Weights of a small mixture-of-experts language model, trained from scratch on English Wikipedia.
Training: a variant of SOAP for the experts, 403M tokens.
Below are experts of layer 5 (counted from 0) of a mixture-of-experts language model. Rows are named router (the router's row for the expert), down (a neuron's output weights, with its number) and show model dimensions 0-55. Each number is 500 + 50 x the weight over its row's rms, rounded and kept within 0 to 999. Numbers have three digits each.
Before each expert's rows: a language model's description of what the expert responds to. This comes from a sample of Wikipedia text that the model never trained on.

# expert 11
Description: Opening quotation marks. Opening quote marks and title-starting tokens after headings or in table cells, usually song or episode titles, e.g. "Feels Like, | "Living.
router:493446499486605534472508426566548552531598534550562463446586445472423454511409535489424503592455541514527510473529451474433501490486460526413484496465445487548489600539
down0:514450441512454575456454417550526456596464432564522460485458489506484496566486401438441541535456523485507598529497496520564474519491419506514481541571456357455542525513
down1:452494592493535566448496534513433539494565556420453541583589461624433467517538452622486552583605532385520535448520517519492554560492537592508506473563509504467407472518
down2:539544499507521375546499505456488439530403560534455498531543474538484527499487559430504507581498504562508476495503504481557507485601589519546493497527523610482494582457
down3:469469537537565499571468528442513484497553390488455590531537471482486577460465484452390564646534473534509542552516555474453541402504440498579472493401537500416586486453
down4:526511478357515545532481498491490447466591569479492602579448422517406507526496590574578473461429476539432447534545499640554446511527497654451486474502483548477514502538
down5:528624543434444497458439461476550488501510507510550507570512446457474505479489403476492506552513525453528521549506444519477523557517636474480556474449489492556426468496
down6:511524538457537502420526524524470557515514567468457449591563445487494462538503516496442535534483493523530495462514599459587457447423480492533509503468440544451454513410
down7:446457470491496422487381441592472501507538470460569366420481609524446492502512555570535464573600576464501562591556537524403509516547367492527564519451525499511493496599
down8:532511400569555512438508504522553439430459586450532543456503526479542471569518569567513538478435476420495417500477462533526456577426531490526624456526436514435511472489

# expert 46
Description: Mid-word pieces, common nouns. Middle and ending pieces of ordinary English words after a lowercase stem, such as miss-ile, met-als, In-st-agram, poss-ess.
router:476555530476450423498546502456518587427431448542501479576455487425461523475608459504511472525465479540453516452498488564526485479484551547562565438434509484498446504434
down4:513460569475519466486506470551502562490437480521490526466521544585495481529483480532559464468531616403543552519622488518457463445547479543435462543466491507539430498454
down5:487522495503533446584550429515565505483520421559563477541475488513606569514464553455578555525485553492370478475482476517470546565529456545513565507532480512495484488506
down6:463423403527435488413445497434502587491512426495527440463461542454450470449520433496440541472579436412517371507503511436483410483550553445466525392451529528505500562538
down7:499497489548463489528489496479541501546505550554474429524546462500496519588469526385446562568471458530538446467437561530491418602494534469414490470527451458536547351509
down8:454575584527523473463533502501523446584520559499454477529471524488591490499430588479448561443537569524591563443410562474561530458419489491427392470572435494456672426501
down9:530467554467548556518494525536415431517472504496435609472486570533509478531463393471461450550461499583479520452448505487579506485483531495457511484575496488479591569537
down10:488486513510442485487460575477479524518493531564437499474490457490575405526469487602519540511436538534479433573563464515442511444430461524536496539477411495560513497565
down11:588466559530498461518517447473532474512435581482448585479454493517523513551492422531417466592492455517520496569471480408505578537575515472530537521533531462495481478543
down12:487530435506499521492569489580507418616451521467633512521502441477418443496538577555482539491518446373495576471533537533464445548475494577525658525587422440438435446502

# expert 50
Description: Sports table cells. Pipes, signed goal differences, line breaks and numbers in league standings and results tables, such as "| −28", "| +11".
router:530469505488445475569527475480554563509479575496519506465404440381520464482537496518503459488528393489585434423496467497491441509543424461560526570553528541518458558436
down0:533530510506466545536496453486497559504483529522496536434461625456482460508508549470366428542479481423437496535506551532453542450439422516577578453468504545480507442534
down1:474477502534441505481487510508535500570520567426553423508459494543455572466484406431571471533498483441524448538578399428470531470497462456441536552543479484541613542511
down2:458432467469487416573515473516462504472517531361439430483567500524519393552570415589514573433490550378546510430513562469543559502476538533521557598527539531498528559470
down3:460533491500517455579499547451492313515428418498415472559543506477515546560534414499515650543541598523568556451500571489470448442497543528504467524562465474527422471483
down4:609586546545478506449552490519544507535384520476514511534482414469473452509462563480423444493501544522475541480524489501607463619547511445437496499630463541435435417557
down5:477527578469500425464521493475486615371534531489423513494634457490569462544508525572496537425483434416428477443445609545502459494577472413472548562445481496448501476375
down6:523531427494397400470530539521530556512578546493492587540430512528484452431522406514490423592589507493463534544548502526500468485579507485415527466486544529575498487423
down7:570495470525405509535544489424513556400586556587459471432523514526588540504438545604635479506520480401482485462558471548463536446485512535448477550441483519564526473564
down8:466550508474508554559503497417516413446541455448481531478523450520530485518420452508517557458477557533487497532485437472503479570505540470458463434488569389513507474505

# expert 37
Description: Mid-word letters and initials. Capital initials and inner word pieces, e.g. the "th" in Matthias, the capitals in Claims and Hubert, hyphens, Cyrillic bytes.
router:536504556518453504516522417465559584531456487597585514514546445397478474510481464530430478452488557592614448488468481533518473592499476565615466415487411495484472445531
down1:528476510508537403455520453565488442527465461491586399469460492576447441566514516557505539461425539519604530514555485511433390549537512474468550509427524491518569474467
down2:510541537436468427559493521462580615555485510556473520506507524495414571647443409572569528485431531539484459451508557451499391515471579504544495458493463472460434459540
down3:465536481521449484568474526466473512602509402387547477477536522453457573481492500494502475509603483538510606562524516466615476555511484535495524476588537577520565520564
down4:474431601435454530556490565461522522534479601506476486519451563443501455468348511544548544484514503529482517491494517567434498538476406606493480526475524431421533497573
down5:476505511519455462407517547429528524454521475484487563556465510495529544574525550386454457511390537491679509471406518488543470500526469496490512499518525541502587451535
down6:546508547499441513456535512446487515546547525403478492398500374557531476489486442453549520543482472531512513488574464554562546474441417438441534526498444418471487449448
down7:579401416481450578429457436466514487531517479541507408540481474507487496436497530521565401555438487574466489529464485500452483483500477434628494461471584536492530474497
down8:604457469492471522471422556492482510465480488458561525502453365567481442438552562498514551534492435494526551404457548603450520473475475616482472492457557460524526472473
down9:588390479482475483444488466506569482510466553545577503447488535510450472356512439529516514537453465509548450474507503521413436547529399471530564565439518494545442465465

# expert 41
Description: Apostrophes and quotes. Possessive 's, apostrophes and closing quotation marks in running prose, plus nearby function words like The, and, they.
router:479544521443533459592532447533573510607489473491531503599491562587430429490504469460510441507453534515482573473473485532445446522486403563506397558514540371453481486535
down4:529492510493444498468430508445586599428511495509478595477569514532485492548436507593559408552448464490423431594483585452513523493554466516492480561446489543430516448531
down5:436505547469477505607474507480506477452553519449479446497470432496460556495620541514425469459566584452398484533578503503544532493515527514532570558507483518446429571560
down6:488544500446442460475474512527519497463489514556506509453423480515473484465557567500481507489494431515554465492510506461551588536515515524546443586402527585418559500547
down7:538536539512553454469442467387496580424473567486488492488457382471550521458449501533531490491493429482513450542521481540579540517508476517570486488485444582474538460478
down8:481485514489503455442466445436583549471428451483529495509538525426498526530502413482567469541498419578525500491535580411488491607537542601553443463551536506504433556453
down9:416575524547571565482458514552494402509489477562456567483526457508485533455534533516490584465504464519486492487543473487569530530479517484467482459551515541502525494503
down10:592571484476531484429524467544524419506437520567498481428500425516457591528496542406574492497538500476595428510510483449514533502586502438488473558462426590603516563440
down11:530564454484535481545514550426431476512472608525360534441490432504490599537442524487471540481502536471398499487579481520425557440458461509408541501506470503521483557533
down12:563488529504425590512504478552580447514412585494561454511492519445466534494501550522478507439550518485584459495443598493523479532483489495417440476458446492517584386535

# expert 21
Description: Sentence-initial pronouns, connectives. Possessives and pronouns starting a sentence or clause, like His, Its, her, ", he", plus connectives such as as, because, where, after.
router:506435407505565544473478505547385437525541473419552515524409601483452525569580545448537549532535533564469520448525398502454462498453484508472595508616490345421518595554
down0:489479571491442560461522518486496533520423518481443486463440485458598424579625514553543542447509475414629420478448525431518543550572489444508438568508383543435554434484
down1:505575499530553541510508491417525489451498514402552481567465515533551556490487533543474511571472420577624431418432468534457429455507522530449510467465460453438504500555
down2:509499512480542544486522460528501512520477463497464563514552549505611500532499517485473528559456416512458466426519462501480430512512480550557472503527538471508498555450
down3:437609449532576524408579486543470591459557526446514507519510559470570548498557507505571481523467509545471512472499495516514476539563464540556432488447532486523478604491
down4:592523512566470470549456532501485509546506540519444491524552566502538452472533578493542501485476450625568450533513530435574462534514503617498526468511486450497603464601
down5:510547478533408451455400462455441506525515375476592484536511452525427415507482506374506514457539549478511513499349531487493481546483444479384542492539453481473518536585
down6:524537518473516540544408510565442553486514496472550554505475364461447521525539489449505570498536536492449505533493521513521521466409448466492549495443462480532532436642
down7:551502501520550457560569461513513424463487494566426537526442500467457577568487507511588420580542495540452495463489396523622518535599477501513630504443506439564422483499
down8:472579494544558392492498497516471469549565445575513499407490492515447437448614535475502470459514499506452445498508446432443486643564509520527636526528546552557601452553

# expert 22
Description: Prepositions and comparatives. Function words linking phrases mid-sentence, such as from, to the, as, than, over, until, between, often after verbs.
router:486428512505514481509482545480469427496524486432476521407508599563569505423503548494498499502540598538459536590541496500505481497510429463431494417370523471540518588490
down0:447501553450433494451501551591506536502564487443433524566490377455573431485555428397501558505408470486502502532503510479511500470468451531526468550484548467520571520434
down1:484589552526401534454467515484499580512556572461451518531480514589504468532518526568507531522477573426516450485492544537524517429420524508546459470399444419586567518544
down2:610462559427579552506522416618567466509424503442519467456407467521495525465499446518465501500453524492525529609539473353531450515497433451520502459506441511524416468563
down3:538400479582472504533497442581553529432558533486520511433441432530534476507522553562502448495512476518464432466473461507484528563548429532557481511484482423474526537476
down4:458549595524413464478474511487538503553457541533519606570516440516490430483484470449499538453381526570488590503506497528540515473420506582453412580560542576510413472465
down5:540445518566476502467464485473467446461437404507553566480484521496526541607498498552512455531557444492493542463487519522477451548560429431503521425472538483541446398481
down6:501482482524548422525409521522546414495559442518554449465468489421534606534439509431406543462520522505437477500565457447498459455402518443618512508565499445448476481468
down7:625499429500555503487499571506473489623431498431523494470488584447467539425534566531518493459500517499477571453499469458565460550459493494533527491449550592510501507455
down8:513543536554510446572447533433484524534546484452506527552481519587510465474379493425465518530473493557461509510502506515421539379528478601486484501568613575538533524429

# expert 44
Description: Year digit pieces. Later digit chunks of years and dates after a leading 1 or 2, such as 1-66-7, 2-015, 1-8-93.
router:507577540469531463508570495546546625450493505414374441441552509537525479556500501540401502503486496511598411490450523554488626466504543527433562573450476535468433507530
down4:497499457624486533566447507568580532497536504489538485543411561608428563530511564483410566542399521555490479465591559572511389489454538539586456472460446466585526418506
down5:542482466502487541571394476562498567477533576485560502542465482508466514452524424489432503510480472444498536636586465464514527492457460477522526459526560410543562509546
down6:489490512534500547497478499462483547539474482537460521522620504531480425439477526469550626537558562443510602469552559512544590463498436476414564559502522539447431585512
down7:418528625502503473502431466540581479493457556600463443520444454497567464521507492504489480491504530459461479538549519492533479533504541489505588720497464513559443456599
down8:548515512491427491508521565445503469550537527453414437508425506472451432486544481539548472660534470455490578518507497541525503553610457505530518503471496508558450476500
down9:529440473583486445527524505559518527490477420532544533459506503508501436540534498470595471518548556512441463505515503544495472514475495422497516471442484401529498577464
down10:521577541515421444372496448499474459456394549545534603415578497473622525533442515570492556515532522560567557489459497442555514517504497476425481459574473519548422459431
down11:414577517521548453380521487481455541534580532575488536397525481450445426549521481497520533584475440516597469497557457624453487495524491433478478435420496404467527467455
down12:470470474475489473539466549492547458356525516552477472464388458469412507460483413470446538512426396626556520497475500551480460495458393437444466489463506507550465410409

# expert 19
Description: Biography lead descriptors. Words opening biographies and infoboxes: "(born", nationality like American, politician, Republican, Jr., and "Occupation:" fields.
router:481458543492459499457514519501467456600480496507571516523528491565492417546591490506483495370469595622566486480462492519536600521567571545499505584566524591493454481486
down0:480477519452423532501559541406423557514548488478425505458514483491547476605479490465407444555522524422397485485522501412432502556437516453466489524446502596462419511488
down1:512402525543484501504473465511590442362414591593462418417578612581504392501498495519562475518541451402398488555455460549492519590551485461440628575478500490395458472508
down2:484498489508482353512466476467545517496404504478495469437456460469490501460504519425547525522481534578446396520491513525549513589463492447473448605468503527443494601494
down3:456577456448448499484473563459493491473550445486448481530460455496488522506594522575469551512460470528599584458464491477496461447582510376456524479452479536532476534444
down4:449470470505505555407512560366465635583470483502543448490556494523536485516457589571523509408474578475454488435508471472413511521450525518536459476497412581498509528561
down5:451465532497510468566446493501519408541446490449372465520565561473465459525409549485468547467530499538570572471555657446491423517418522474479396409552489526467523504496
down6:516405531529551533445526460517474449533493516527537462473468490587457539544514465471476433531514569438384477477476463517431607561489501491451434522501508475476364492540
down7:451485458598485488505555461508546418486577615509511470468560587463515493482472406447497510462493462585470477499518539548507539532490414473409372551488495497585515425576
down8:480468484529433530531362497518511535513421461480583564538616549437537505487540421594503493543450463577490506509522507402463458454456519592505521367540522374456533527523

# expert 18
Description: Early name syllables. Second syllable right after an initial consonant in names and foreign words, such as K-os-ovo, S-us-an, K-res-imir, r-abb-it.
router:536518518532445509446487437431551541538527469618458416566575468464447530551421415577566421537450453501477416479448591522498441471622482527494506480460468453445487470604
down5:564468486529532542493534498601477495498498450482493428482523580545477406477523474595549553482487410424550517576481538442477555497480458477415467570483519520477485477536
down6:555467536538499416545523499490544466542453531546602389429477431530533565545480466521590452540562504535364547467539578547552502535509544555475522498417518495535507504553
down7:537506531428458527503538535502476539545583550463512500532500525506492520503518559535521470492529549476521459449583531585576383389447454491551478512491523476456528555471
down8:490515479511543489486466512521527506532497456440490504489561518567452459495499491417442560534522574500468458482478487439505483476552409498496604523520424449515548516598
down9:462474472436455487463501452474524473415495571426528541523495480519529541553620557532525497528538579527475478541483523468529607536433542431486387505468495497533449515485
down10:555481493506537462500513612494514511389532457431507520449515506520468534493533368581496552543493455529547434534533436555472460490506565538522484540451486523464444509488
down11:478434524482503522497459547546492502463451520472604470546499548415532496499551446531523494585505477583458513513488558435425501561435469473440493531494513437489440494542
down12:551541418493490411529516513545505548502470525576493502427587518625515467476571534468458535416551526517482412513420542579414447521438458444495545498440542492430510526571
down13:528464480455591526432492516506427526541568522610468507540533503509411458593621587506528551506462479491442512468539559456421632503505509541508464512508483471494461547544

# expert 31
Description: Award categories, stat tables. Best, Top or Album starting award category names, plus pipes, dashes and numbers in statistics tables and award lists.
router:519436541523452517527485414397537545486460526481602449440417551425432478592565585471465489574538536488530470476495476488579550589517548538570469439566459444425441461434
down1:483410504520500526549596473513528498466499462445456562550485463326478578373459517545477501456545553509523527480517495481495442488478503502557485474440448523470535520465
down2:403517558548424493480462549493513502413457484496424487424558468593509499477557495572542395498546536428493441477505492431559540520511519495531497487539501439512486521501
down3:427512508420539510490432543400383514490520451452488480547430517513494466482410466592506476381484590506519511473520546432521515569419477403552447507427497443512523608443
down4:430458552575411464529507447514443476533561451454507586451521574466455513378505508501483491458514501546500601454507498525462519611516446548452579494483541626495535475625
down5:466511533500405449518390488460492466544582522497511505526487561527500533515454501512478560509596494576542572470554511536439478526548470512572479439512486486561476490463
down6:551541523404459510581505488521572486513475517402476499479484465500575425484447479505397467549464504501467473496506588482505526477503575484500507528487558446491442496500
down7:532460544569498475541497614450466514447556468497441504444504444428502542482477441467500535413537512497471491646509554505476423568416480475454513429478540546527521470481
down8:608571485552545539499515552539543473486452526541460568441528487571509498542443501525468411509482517569433535577463502546566439537562579556498520499564468432532471548463
down9:489533452596570481502520401479512488517449520466523463442489431505498520492573544469475400583530565495524532451476396564492558536485492452385532432587539522540525528487

# expert 40
Description: Taxonomic and learned suffixes. Latin and scientific word endings in species lists and technical text, such as -idae, -ensis, -folium, -ology, plus commas after them.
router:516547541603436498527565505524592461593472465545587458551500468385477458475504503525453471503460564427540443519459423522578540547524535526543524499428409462534483450528
down5:472523452502485476435439538466488468409470520443527490486519573477510468499461494451549497503414562482479518427527485483550535466421501571455378431574449448480490490499
down6:515521595479569507428530571560533513509500495568437462509586536472491524535550452512535573557432481490548478589496494439543630515497562539629504535449520491567500560449
down7:537520477495550440555479485552546461528514533512568559466495537520518544466502380512559521471573464439460496515435541449438520408534500508491440425463467507564485479427
down8:525489427547541527573354510597470454561473578494524467458476430411542495456496474488492460512390497485456509582518400518427524467497477435412536502461437426454533461576
down9:582520553457473535506450561477480577470529471510433456514373524539424375515463569558519516448507521475444580382552550457508642477445505467467347438549597444538429533634
down10:376529526448519513486482501521442513575457461481499562471498443483533516392456506510530567556488567401506569496459507555450458548539515559509486438626506481494494496456
down11:531485551584488447507532435534497494515520452521491511519519582572475581464475453573554389504630527545458552510467506494498486509475482538571526573578560478477426486558
down12:441470514542549514557465550472468597464552488503534457533523606551504543502420431532530438559468467506539470500490483504517477361460459511533420511478407456497559528497
down13:548424485393410464398471483403468434458569433449590495473491533550447468546545400509524576535550486561568532518538614558487433494493455517507542467488453503485514568557

# expert 17
Description: Sentence and paragraph starts. Sentence-final periods and the first token of a new sentence or paragraph, such as The, However, Some, and leading capitals of acronyms.
router:586517475489501555568493511563520456543466525564537521444487455413475499469545600544485515542516585474514472536562434528620587481423448543515547463538466448473455487505
down1:486534500457479451567387511404539508493513535563482494523505476555537558484464517525440468421606455531380463537486552422489554419444459457456511461416472605384520523482
down2:581494459485480543472571498473473565493484518522400461488554511435612561510435490505530476478520417518534549493492538460457410425561518461479533433574537516479500499407
down3:434455360499550527503450473496464450525419520414565390475509492516502514469595518467493391533513434494449573510508392487370521499500430462445515444534442420545450513505
down4:434543409512518431496508495546457408412496442454375530466472489610439496443518414486576530533531517472578466611504495429535485455502530533519595505595533508496521527425
down5:578458514512568476461477464530511539611437475484447533613458569556509414467465544440525417517442473563583465504506527467435562506447523536458509506510526654554461501410
down6:469480331494543578583499489526471382514446591498525517518547466444529520561453517390566514591528498487473561529477560463483508562522565471501540483451495513499553433563
down7:482534527535508490488479454503386531554634569567552554524552432597567537482502531456408543595442548507461505496515439487491527505572519489521456587514554555552518512518
down8:503422497454470508404546514508542435423540474489540432433403441531399470446508529529528412569526601422523462497594532481490459482500520484494559451498474439594470493554
down9:511500526478495530464474465517561537470447525480537530512546526456496565584498445528436472538462527463504454424531496598511582632576523573455528563520430456552485531627

# expert 34
Description: Numbers in figures. Two- and three-digit number pieces within statistics, tables, ages, scores and coordinates, such as 83, 300, 42.
router:457563547400534477472560553458491523474573572617446391414509536527567471531467461524420479568487468427510521551548510515514512533496499439626520485534556529589544546537
down1:525505459508521480539508382520525557462500566567493485457456536468441523515481495453548575481499578492455401513429499479403485517556572534439474518536511628497486474444
down2:422447485466589528542552437512520519535437402466421366453570477577473387492528478525410508520561442540504501483497450511453532598551490503462535521515568458612517440596
down3:510452481492534553485598484481539546476455513511476417540527474594413384425503529480529492523525472459362484488514533474483484494519353437486517574420435533507465556523
down4:488494420445621513565584505566494497455563433503406503507378593448537527527571518564491480441476439544529424542477525428607505489546554488489437508539574449457510534522
down5:582568645509578529475533419520506536476402535469439443534461502545527533465464483498485508541503441486592558580548548577600432453452494579578534461565482456497504467530
down6:440499541479418494463515449482531545497465411479435451495487458508498403595485585552564510500562521542584527494487552480553475566547518539473514488482578540417568541550
down7:452552430485525447516516512551464433514495533485525397406505448477482491489461535551511597478536491501535502531531457516515510488572588475502511590529391482509544541571
down8:573560577448452521482388513452534550484519430543451487512476417633443513518486552518578520448587466550427408501359511566422555430392548517520527510543472452490548533497
down9:504566395471458669518494470530538424507593546534432513508482496427418497470452465390484533452421346493588504530434492449500377549525542524495489487542487520442548449504

# expert 57
Description: Place and league name endings. Second word or final piece of team, state, league and military names: Carolina, Division, League, Cup, Brent-ford, Mother-well, Texas Southern.
router:538536554526467522485538469498568537518495514548504547457558497398540449564527399543395449603496545537623461469435472507569480551560588511541518468465468507496457510427
down1:406552443587548496467603438522499482521484532417525442457529525463595513529556503464468459552464505433533509482450525471535440486452504486403496522498484489608482589480
down2:471522472500460517559481497509473330542455374475458443486467489515562510578591456496539477484488442562527560524505484510595453621433507594580362510588435569370588508461
down3:379436423486438458490443520482451463489471480487507469534533526508611483452462450506517555481529527597488480451570509410514425429488528595492511415498488549494484494532
down4:499470597519583520529514405501491463531466576508550619490543497515478549410523530569458451512525541499507560518468540457463497561571541427517553484562501485508409552583
down5:496379519536550486513494464498497444447513451585483421584467513550514472468482560451547366456433596469460533450512592557550498514471501456526387491456532484454551520564
down6:471527568503526399457535427505525520480521445527558462478519383523473470473526616481530491456560512506507425477580475594487584508605542525479591492446496510500583437537
down7:555589530438560491565526473496476533397495523501505473488491479528552563494546530441597409481452470426524500542578447563489530532562486476622439464513490459442588472448
down8:528491471441488532520565433450524528496506434437508374547460453518485526410540547532407508480506555428367458607539509523496474516454353534407562557461542569455439520516
down9:595562551499530478522473495472507496593550511518550516524556469400351436512636469516506502530460506502543404453492455481586547515514506421486505603464490535547509506517

# expert 58
Description: Piece after E/L/A. Word pieces following a single capital vowel or L opening a word or name, such as E-x-eter, L-ong Beach, E-mb-assy, L-ó-pez.
router:503425477446447441466499418465519582588456531493375489557488449441460483433536466504553506644522563554480439471482470527466539577435448442524418449479446455518527474395
down5:503565461522539554562510519570542517569480563411515489520505456429478518546509509418517470380470515552572397432417601535505464489438492451457536508549432553501612396503
down6:445595438514525523461459461487445507530446474466433486438573458408500555621535535464600562516503495439452463526477458485529472493475450416505445591588526565427528514442
down7:533391468474543562542546556524444494509498461360464521572505471500559546444504512431585514451515527441486472499490575412529491519381462534458501510583452515487455361573
down8:541543523501475475463466517458471524518491461563587587504425524529408531442475547510549539476405420507535476526497501554572507547494485447480449427414523504534494486468
down9:600553519475408467497470493470546568559487439482594539493516439544510561534510504438520505452480379529493481514538559580473578424478572561454492526466498491449481521536
down10:408570510505487424542552433492487575488623472495454541464585551549514532446468507510508529438509529533395535532541523485529493456502458429511484474589521531552530502501
down11:356430542546462415492496500540485530524524512418500510524491479524483530449494453451514379581477553553495591506543509528458446493401561482591459531526527512606564540452
down12:485478530421534511439510492538512503462430514534414435465476548441487452540518436499541543587538521433518530409502531491438503490567544495497518512509492504483465519517
down13:508456529436458500506514471566495570482491499500442541518478453419536444549405450593506578550445514526513459482409481517502547500522476571521492535546473442411524558469

# expert 48
Description: The word to. The preposition or infinitive to after verbs like went, needs, moved, plus "Late" in "Late Cretaceous" and adverb endings like -ately.
router:515498519492512404509442422436461529529482453534470491510604396515524521450517541451614453539526517463445540468538504526434436551390493489422524449475566460414464462398
down1:544533438568590465472608448512500526506454507543540527442492517485473472579573524484500498509565476405465499468470393451464514509532552399574562428463402528556477362519
down2:551515554543463449505423501465436509421542491554559617520489589548555390515482501458492547497442449542557513559408528519485482470462482493495462450520545512486504473604
down3:494503525427512619517495474562529490564425502450531455480547526421463500431413509399570503566481442600548551426483514509471457500517556566460477517543446518474476369565
down4:661444551508518444521510452548559485556451555493579488535499551519541504517608425486495503533486546454520506499528459452561554525497483462470455512528401467484508501559
down5:483559571457581505465613516588534479513550484476479561522498593494500510479559583487516471582474510567520496522447476472478466526484501489481512466392483483471489597407
down6:472528541565486459391514522535420536455509567515553515523505441493502536495497528431542405485509565573495515520537431610459471585525512532465498345497549544408524463484
down7:542561512467515511498522508454514546543505477553514411486565493509536507502432601480573438542528452587480482455478447419532492566538566560496537483568485512554461559528
down8:598429495435471643425498496490592537428485546481598455554536508397434472489510493471511412505486540451505594459585510471480472499488423520403600459513492531440530461489
down9:491402457515512571554485449499530514556475593456567446538496472429504500455460601409558517463447455548483498467556403513450561535415505515528466449500464511527490516467

# expert 52
Description: Closing brackets, number separators. Closing parentheses and separators after numbers, especially after ages in "(aged 93)" infobox lines, plus slashes, dashes, plus signs.
router:534499522518460459540512539424567519498428494445472490525557597607401452490408379546459471498515573479574537499475597505464436525582544478487508579437462557521466445598
down4:400523484443410548510493556449589512489520462465542463442505512433474435494419417488496582430517528516495496476455502401561400574502491473551456471455551438453600523531
down5:483486531426505597451450473530408490467513462504545509488579508540474433515571566457468508485552550545548440546563500514510505492385437465474565532544498616432532433500
down6:396566501471455542476511502485455398455445430479438519441550484441485567489552445531527518429461497480547452408564441523495554460484582567499475456534518498626546555518
down7:570484540553511539426526514547529520465491407558484465456498439399517504507536505512454495432488480477511557535482595506602565554505588493524562543417466659498472578512
down8:472531511605502538504459474548485451554498397481526464564517499407506493468395505501586457491478482535574494470453517447500493478554417565554453478486532435403477424460
down9:508436502567611536513587425591494500517543469560541458438539533515486546420515442514471488481416533470516475438493538548459470476507582416511492517527460447472494404560
down10:528523489498504507524505477493441521520526512488437476394562433555558550487532476435453532594476521408448455463456484529556427559600449517492558593490521582534568493526
down11:596453488476497454520469502581534431512543493453499473483480551469462542490501520544477509551505549418471495526588507573541599606504570513450481555548480490540439448642
down12:460481543537493454504443466440504508528502453567501449480494540551568554542551503514435454440468395511419389525466526495459504666388433500542421520491472549482439456528

# expert 24
Description: Place and geography pieces. Tokens in place descriptions and coordinates, such as County, parish, district, Avenue, degree and minute marks, plus pieces like Brig-ad-ier, Uplo-ad.
router:567478541563476461570508476449563557542435516540504565520623495503520398519405469600480472407522492520598513526469466537392418511535545561570439443452437504508485436450
down0:562412502470519551463490440522496551475533555546459515490520487514532476462415563427501355533511584487559530564369586454541447481466501484488477443484467520553500567465
down1:516396465485491538415544499478433454488466469428517484471553549495535463547445448602555434582481493419492534567611479500454436536560481483488481471594536502526415440441
down2:498535445548483444529504467495432371497461440512475439488531507523508585489502543523578487587534539454454546548576547518584498475569470608455492470467496446499445474547
down3:506537543470505463473461461488486515510559469459535503503463509481554476508585493455486480483473488548504456474451496473609481535491497440551470559473539511531554537492
down4:450546482466542436465493506559502472455426386532506515448425421553493586494519449475549471532575504479545505580538589581571473561496605503552518601475477488552477596488
down5:612541502490451481486517473419459434459412492525568497550393514444525514505624529493510504491431401578443457477547506445590491569514435517493450505454593581496506463487
down6:552582439449490518478513482504435496594509501493518499474536452510525507490499560562520557503516438421483484437453496590530491511497536564495458535491450437462578449542
down7:546489509474485521436388493502487449547509462554503540574482519448539541497517446471559537505574517577471501587533618473416485460529401487453494456458511439496476627468
down8:521485592548580489456521480531576547518343543533503593555475482458487538472499474525408488567522380556439505393544547540493527480434476531483514476509447510528493455533

# expert 13
Description: Word endings in headers. Word-final pieces and table or infobox header words, such as St-art, R-ow-ing, Goals, Rank, and taxobox lines like Phylum, Class.
router:486537478448426447544453436403464547433481475514546499501419547477544407461599501540514436458512392405550484445446507514481435516470559549405383532557404565579497448500
down1:482603515543409490536490575473509520560457417431489485556542504504408541404537469389511486511495528565449556500507413616467499565464476478467458501485532532468517558475
down2:451556476401424477471463471420393497519438477508534485458535446504522521459426518498477522530544457554501576525462588449510597520537528461544519485527547532470459584434
down3:477524520440487536461455508511565485485526495535466480414495565462512447598483496471520549488480532508547516420487593530481514459527537472482422567462487508501493501501
down4:477524481590555495588444556550456530575547492528581500366424488434608410432534522567526463500452481468444559510480457530541496499454448506479489401428623549499526471476
down5:522542511510478481483438510464482530549534535418590542475587533446489485484504388494468526383429577494432462476506406441470454508466453548553624421510468516478584448443
down6:489503446475521557571512478602512428485465632503600489516505452439450526467415550482597447494558529427479434434493457488605485532475460444506450519534482560489491527538
down7:547539580455538516567474479479619443480486493436466515470488467421605506465559507524578464478523468484450550527488568502493522508537444500394466553474562513474486500558
down8:541449488523493500417512488496468534478553517506414508584538643512455535454514432475527575526464545546531457529502414520540452494507424497528586420434497345499511546428
down9:462546435493539492560516452428458534466519592450600452461526487585506601477546474495504540452511537459557506505460409545460422449585486522499417509572506577484523472464

# expert 15
Description: Quotation openings after said. Comma or space plus opening quote and first letter after said, wrote or saying, as in said, "This; also cell-initial pieces in tables.
router:452399470450549562606518475587437416582555405472524401546548553539406515419532475410519503460477477473425566535495451537562514435452503515444451488577577466568514467434
down1:514513508577521461505480458473470459469506526494546471461503541559450519482511444601440489468521538412432577474493411479528575492526524512451606572540388609489442574566
down2:496562510523515457520491483509537500431490435410434403420493520591549459509353506521505580475553504527483512439450482554464543510464619557540421486499480519463527452474
down3:500556527476457523540486469453424494521404604548479453575560483374599494535483599489465497512532569403542461508520539547551529497544498410597453536570498469451578402550
down4:474557461434557556525522463526510490481450523523388518598511464538451477581436534472433432596534584498542463496480482577603478502522578473556508516583508408430494475464
down5:580457524570505380478521508533621565536552502429476489491402496582490458476379505539442418579542566584522490552453537460453427530506491515458578454408547582578485492560
down6:591487520501517459524507555571496582543579506502557498511447578463542488392547496543506504445519456516527369559521522543463475429425495570568449521426539497572492436520
down7:496499465501592515510615463528575429511446519471489523434526506467457459465529430430517527513591424449536576515441576515443508603558460441485554462500588582535455456392
down8:472431405451502543464540527586483467532520583501459436521460486481432570502495539524491519404526490507440544516564546577445391502468465581489587460500558570523540515479
down9:479445493504442476563404455486468479489539511434479527410365490562559495469479515500504523467531446566429430498519465504419411485507452521547525576597483529466511527482